Experts of a small language model.
Size: 18 layers, width 128, vocabulary 10325, 67.7M parameters.
Experts: 2 picks a token, a softmax router.
Training: a variant of SOAP for the experts, 788M tokens, 5742 steps.
Below are experts of layer 7 (counted from 0) of a mixture-of-experts language model. Rows are named router (the router's row for the expert) and show model dimensions 0-127. Each number is 128 + 24 x the weight over its row's rms, rounded and kept within 0 to 255. Numbers have three digits each.
After each expert's rows: "gets" lists some tokens that make up at least twice as much of what it gets as of all text. This comes from a sample of Wikipedia text that the model never trained on. Tokens count by the router's weight.

# expert 119
router:097123180132139142120101097127125136131124136132110080128114118138122084147158143147096131076143127156130153131159157148176144160099117109131163131095141091130112155132123133161125105103102136146147124107085118131128157113117117104116122114096179109092103145112098156166109145122111124132139124102109168168167116155123137089155092148150096088135157163103141131075101085123144166137149
gets: ",", "\",", ".,", " ,"

# expert 100
router:180130101134116157161152163166127130091137138114186104133171130129146112168139147075139166136165118096091108109090131099129100136106128111107123113114131152134144097107139171099150106129138102118118149137105129106096092160114138150125133124101148129116127087179161155146108143127123161151132150101142127148096135157142106131166106122133131118144140146084133097104099173132183143155104
gets: " W", " L", " P", " M", " R", " F"

# expert 53
router:109161134095112151140136091167108110155188114081088156074163118152158111137146121128105117125134155097113083122131142130114122136104157124138093162173118139146169148137165124116135130129158149118146146123124121097103125163099132112146104078115131088101135103170142084104128132147159126151139160107136166105123111144160166149105141106150100105108132098108095114093135154149148148132144
gets: "0", "1", "2", "3", " Apps", "4"

# expert 102
router:147112091133129097093145109109105099151083156120097126100086112135147136114126164125141132165131100134106089168131147140128113118100151162137146125156100118132120136150129099153123150175108166120130137114158143136193111113160179099129127147084112129130146135152145141112142131121104145132141150098082151141148086148160103150144107103099179141066141103148104168098120134121103111109146
gets: "z", "az", ".S", "iz", "ass", "ss"

# expert 85
router:135101133103137089149125129121128106098128095141134143132150111102142102134099178135148094139147151154137119156142129109130107100105178172094109146143127116128197137145142158151122127115119145129134113139180107111115169124166109101126125170111108168090120155125080170085167127116118111128165110156125158147128136118117123166070120153125141095131081159099136124141150135148083135140145
gets: " to", " for", " into", " per", " in", " would"

# expert 27
router:085126158129100158129122151131137143110158090103099133122090114131109151091144171107110110109184130110122128108085161108130128180121163097174122139110092113106093113155092116129082134146124143157177100130155111102138147170107106100144122096099161144130094159143149133145109136159134091142097116117138112098111085132155123146104129135113107152122112094152114114138110102100160131096102
gets: "1", "2", "0", "3", ".m", "/s"

# expert 51
router:134105156096122132161098123141100132162157098093107120125105112117091130106144149129168097128098086127157173116140109165121119131159097155102138120187138167106154098126091139145118140112156104138112145156102153134142150105110106169162163147134114145098159098083090118110129120128109152116087163112103117119122124132123100136145122152128140094166138098185091141150136122081114134152142
gets: "ic", "ian", "ical", "ary", "y", "ial"

# expert 104
router:137128155140150134139105097083127140131113110153110108090144164123161127107078080145117090132168156112092141114111123150154110151086110130125137138164124098144114116130125113106140145131141136108074108118109124153101085114114123103095138124100136179092116131134145088131145114121098139120169122136206130158155154154110124119126112181156154165108100107116161105176120141137119134124162
gets: " it", " him", " there", " he", " they", " them"

# expert 68
router:102105148110094132119099166102104132136083131108096083078151135114109153094135119126129150132115120155143159130109194123140136138109090143102137147163129161154152114183138175128096147115137118139140148110162126132159123154147120156116089108139135106150131182138149117098091137132141126109096091107113149120181146113117148104088140165149126183129086160119115132131100096125128126128132
gets: "am", "um", "em", "om", "m", "im"

# expert 30
router:078187151118140079118110104112064164143122118097139160115151123145126091153157110087121139115103142119163143132109162119137126123135155098138095144102144129134094103133160111137149097120134133084119123155151112120139124142148136133122139136172131137153121112156132122125113186103108137091174149135120127094093123136108136099118157120102121110129172093172126129086114178160113119168102
gets: "0", "5", "7", "4", "3", "8"

# expert 17
router:131126103157151170130156172151144076096142107082143149133125158113114125131136137118122161159146160141096135104085147167120097103090099167080141147156142121160128147092139113121137180154162108120137117128173176117113116121099167132117097149130148129144150115155165139108111149120161137132168128139147118153135128144129143124156087099143144157148135162075094115118131160110097115124128
gets: " Am", " Mar", " The", " Al", " Ab", " An"

# expert 60
router:134144110105153121128089121143171140138101126159104092153145086092169139139121122107125122103130135137134110139152119145138121114101161155166100134140107124096112137134083098150144114177116151132129132062133095164158157101149082159145133150147098138109141167113171144134125117113179108136145087094132142130151120139101128085128104162149122127119100160179109166154141144137082140128112
gets: "ed", " made", "ated", "ing", " used", " called"

# expert 83
router:109137155127103144101129159148161126106096130126126142148123145117144132128145113119174105144106126128153155122090164143149151096169130118154114130105125096113092132106077103095116145173088138160131139118161136111156142116141157164134102140122152166127178111152096174135112075103126156088107108130088122151115102100103093155105109125155111152096141100155128110114142091085145108141170
gets: "1", "0", "9", "2", "8", "7"

# expert 0
router:137136157124109109116086145142179111121180113135106110110147153132160132112149093147119103101084153151165140166115103101141080125150159105132126076107119087146092127115174131095126154159183144117113114115092078144120152114122083121133172099145166129126157140148120136144125145109162166125107097104085128137165105120092141122126131117097125109111107129129114136097132122137105151148113
gets: "4", "5", "8", "7", "6", "9"

# expert 45
router:136123172149080125141112128121161106129140123151117140111162174137087084144118126124147129110109126118170129139093122124132098122147071129139094133113084114147171158102146107160122136081115088155134121153155101112118134151118114144162135115133166163123111148163116122149112161138123120158129122145105135089104140086156084119102151137124159109117155106138116094121118178114112069176153
gets: "5", "0", "8", "6", "7", "4"

# expert 126
router:113118132125123139128136195134118125141106083091163138168118123132096084078160103116136133151124143138145085126073129086112127131187127145113143135149143117166145097080085129129131136121142097132122166158125163091124136119094151143126108104155134118129105099107094099073097124136131122122125172118166133114127113123122120164151161131113118084156145145126086152132116170121104120152136
gets: " National", " World", " State", " American", " International", " national"

# expert 96
router:140153162138137107090097165151100155129116109142122127143087138138126116097132126133126133172125065129152080129118101129135096127120104110103152118119134125166109087081154145138085111129141138157158147112112122135135158107123174160124160115155152093111123100092101105110115150118130102135120144141127107169150116168132151141085148152097089120092106083125093170161155110124161157143147
gets: " team", " League", " Party", " club", " company", " group"

# expert 120
router:142150138151102100098149133150132129135104101159172123111114106147099124126122137113165128120162152162101122132163097110124112121142186179149182097108149118138094104133164089112119144100130119137157088107104127114162117104121140127142131109150174107138109136125126176084116136132089112147119078179122127099140123139135142113146127140137160093138109121101122136157081067118099091148138
gets: " |", ";", ":", ".", "=", " /"

# expert 29
router:157151101128123098067099153110155131109121133142139101108115133134128158127119172111127135166110164141121148144131098073125150119164140093108147151079114167117152149168115122157140094130124136110142145154144081129091134153133146110138177152107101167150123117149098190133122145139162140110129175103148175143141130106141095126141141134129107071133161142148100150098112142148153121130127
gets: " D", "D", " d", " G", " de", " F"

# expert 111
router:152097174122085098134077136106135150148146163154114125152121108101118104131113081089096133138089111112159167122095103135111140109157100109147158113140146140098099119111142110147105110100132102137105141139103096091118139103162128127118158139158114149152123148082122121132078127145101140097121129120101145118121102130116161131067161144123157118094110167129134109123164119175174154162130
gets: "us", "ia", "o", "ine", "a", "ie"

# expert 20
router:112155121106125152121131128118083137171125149075105127107132093137137125137098155156166128112151120132113164156148160095107111091134132134098145112109096090113132126137127085079132169117149141111127130171135165156112102082144142129079099093112087124147122142131115154166135134117171123133121101149138141152142115122134091088145079151140129103133159088098115130099149135121118094111068
gets: "ad", "od", "il", "id", "ant", "ill"

# expert 90
router:135126101083106121155147173133117111088141133119161103102138110150152081166132152135124142072133102126093099140125156075104128135096139129119138126119117129157142111090167160117134112126155135109162164120112136103158151155147121139133122145121138146113158103188148120107112116138128119139140174134108109150124156124150097126173112089094097098099141111133170145107165105115167070147141
gets: " S", " M", " B", " K", " T", " C"

# expert 82
router:127122128164112134154172103174125163111098109150106159152100127137133105086139120171109120190162144138130156113100152083138084137135161114110098113128116084126087124118167134088128143113143174134096088127173106139145119099149136108112142108110154166147109093100121097133106118130127128150153126060121138132103145135126130136152118079136114166138138123117129116122124084127123161147152
gets: " October", " September", " May", " March", " February", " January"

# expert 12
router:100121082136154165122148156159133123114148134116122130122113145133139159111109111142106140122125165144107127114162113161141083117121147129126083150150126095127142167139086104141166140101133156103127110146112165161117126126116140115131159144104065162081107140167099123140148152121128076114157094119188131096136128119124133097148110137192140126117183126112123147087108081129145122152152
gets: " not", " more", " than", " and", " so", " but"

# expert 31
router:152120136155145141115130096174127140152129117102120144118120104129140121179119154102107093166112101091118127116127125144135143144091145124131120124121109095118114181091118130134159109134131113164074166100073093117118129142094132117110168137092135114166161088110115108105150127141137108125168167133150062120120097141144168138084121087114139117163161109175129130115141123108133106116171
gets: "2", "mathrm", "co", " together", ".A", " Fe"

# expert 13
router:109147169164131137169144122158161128123133161168122122094186135156109126113121139128075139117123103111155140117118119149101100165174152125121139112175137109109094183142144118106121147144156120105118131103077102110100105137174085111127146104069107138159133150144106128086123115153089097144166113108155092135153151144118158130099151136147130127110092142125149129111103144121113107123127
gets: "u", "o", "a", "e", "i", "ra"

# expert 65
router:130150087122138170108149107122127150127186097170123097107126135124155119144134144079117117159134140126082133171091085109125130115116125087106127102118093154136153146122153136141114111171155119124119096118144124172109154154149148146107128126108121110163130124140136182128104113164166141115143144080104108145131171098166129104138094145138106123132165123126157161092120093086161100097127
gets: "S", "M", "C", "B", "P", "R"

# expert 39
router:145163145151121166151130104087119129104157089124146162125182142127116107135151128120126092095126159106145156138105077121128097126101155137121116118117132145131140136159139138130129127125126078123095124101113118093133097094150106133156123163139147144165139132143107091130189140156090169158147142122128121112134139148149158133091121093097100070160092121152133099114124107115121147183073
gets: "0", "8", "6", "1", "7", "4"

# expert 81
router:109158114087146151144126155111114139103143097107161108140156137130146094112131098141099134105129183096130159102154110124137113117132172152142127118128141109114132086121131157152133159107093126176132095170077110120127158154116113146130105135093112096128138134144170115079200144119129113135155158120128149170103125122104143145164149112122112095079103071114133103147099114119135127152140
gets: " first", " two", " one", " all", " three", " other"

# expert 88
router:102129155116123165152116094142101125099130120144160122091063132121103130165144141143157163158117150156162139172151152099131105126148137133115099139091102162137149128107145170110112105108154139114139126162162138132165135113138132131122062105111128127134135131137120116077121116094164154142123158120145167111165181095138133143144138099111114095115089145183128100118092135103142122142095
gets: "th", "st", " km", "%", "°", " m"

# expert 89
router:128122170107121126125098166142129162134175154079157116118172128106140176124157128127111132165090157084150114132166159130137120103108161136128120141113141092125146120142121114147109160112084135167104119130116097159137178141137154175142156135102120126117135135118077083141118148135110111123117101112112159119122146142106139081060119123131154133146119087066142137102136122119142145146150
gets: " he", " also", " He", "ly", " It", " then"

# expert 42
router:108123157157109145107102093128154121139107119149106124114108123095077074149136107146133122092126145154161130131146176088092144150140103077130131127128148103131183097153204114118128138141100122115144159147116135110139169164157118120135164166101115136145122102107100157141111121143137138117107170137109154077133098128109159135153116079117129151137161145126137124105106115144082124148135
gets: ",", "),", ".,", ";", "},", " ,"

# expert 1
router:108149148164127154127104103080135118134135116187105160111067125124110149121118094120153136163122103110133147123133136112133154135119175172166133106161114111139104176141096094115146116110100128129134123133146080122137160115069094112139072149088063136119131135139128138101153146116141128144099108094170127149151114152117127137114088139115135132164145099167147125129120108131101160127117
gets: "ing", "ating", " up", "ong", "ling", "ed"

# expert 47
router:149173143103104146132087123126138159112121150167139143101066115158105150108164131125101134108104118109155094113120067138155138110153135162126119126174149135112089074130159097137130140132105132108166149148130090153158109119120112140161110117108106136139171127095112122108095137144117147181160089120101132108120127133097088158119153130086095126119092155157114111147127136139124084137115
gets: "i", "a", "an", "k", "ak", "ai"

# expert 44
router:124140113127141092107096183170152097147114166107134115153132142130133107179121161146093142142148097134103117100152162084137143149142162087175157145134130094107148172137103114114126111143132145116134087101111159156130116141079106091119157130114150095124105101159093120130178128139135137126137097168098103153124122126111154142124104148103100122101143154129130144156125101172148081118136
gets: ".\n\n", " \"", "\n\n", "==\n", " =\n\n", "===\n"

# expert 112
router:111156106132133109162111101108153153136127133151095092137148135149140142162125145099091111127124097162124157148155121144152083142122125096117104114127161087098112093101167157157154131125109155170152106135104163126146107149120101114120168130168174121122103113135112109118143138120147079142082115129121097171129105103102139141121093164096086160125116145131164107117138147138180085129166
gets: ".", ".\n\n", ").", ".\n", "\".", ".\""

# expert 64
router:165135161157161120141092087116148149121158201124116179150139144109169112129145137132127117129142096164109146139122089167151147108110130151141134102141156133166110114136127148107148132132127113111088120075124144135115156130109148153122116146084157146109120139115108163184147130112117080159086166102139127100100084098110131120129091152132121108086080114154116122131137113151128146114137
gets: " in", " on", " of", " for", " to", " with"

# expert 33
router:129131137172139133125117174102135127145097165174091105154144153151105150148136155113114115091089062158086128152141091084133114158148122113129129135130121117116137142130152123135107121121099118119091160177091101121171076147088132107125106133134104117135116112078132142138117160137123117145157122169130114098160107139112150148121123079153150117077121148141118160164145151110163130115133
gets: ":", ";", " |", "):", ");", " /"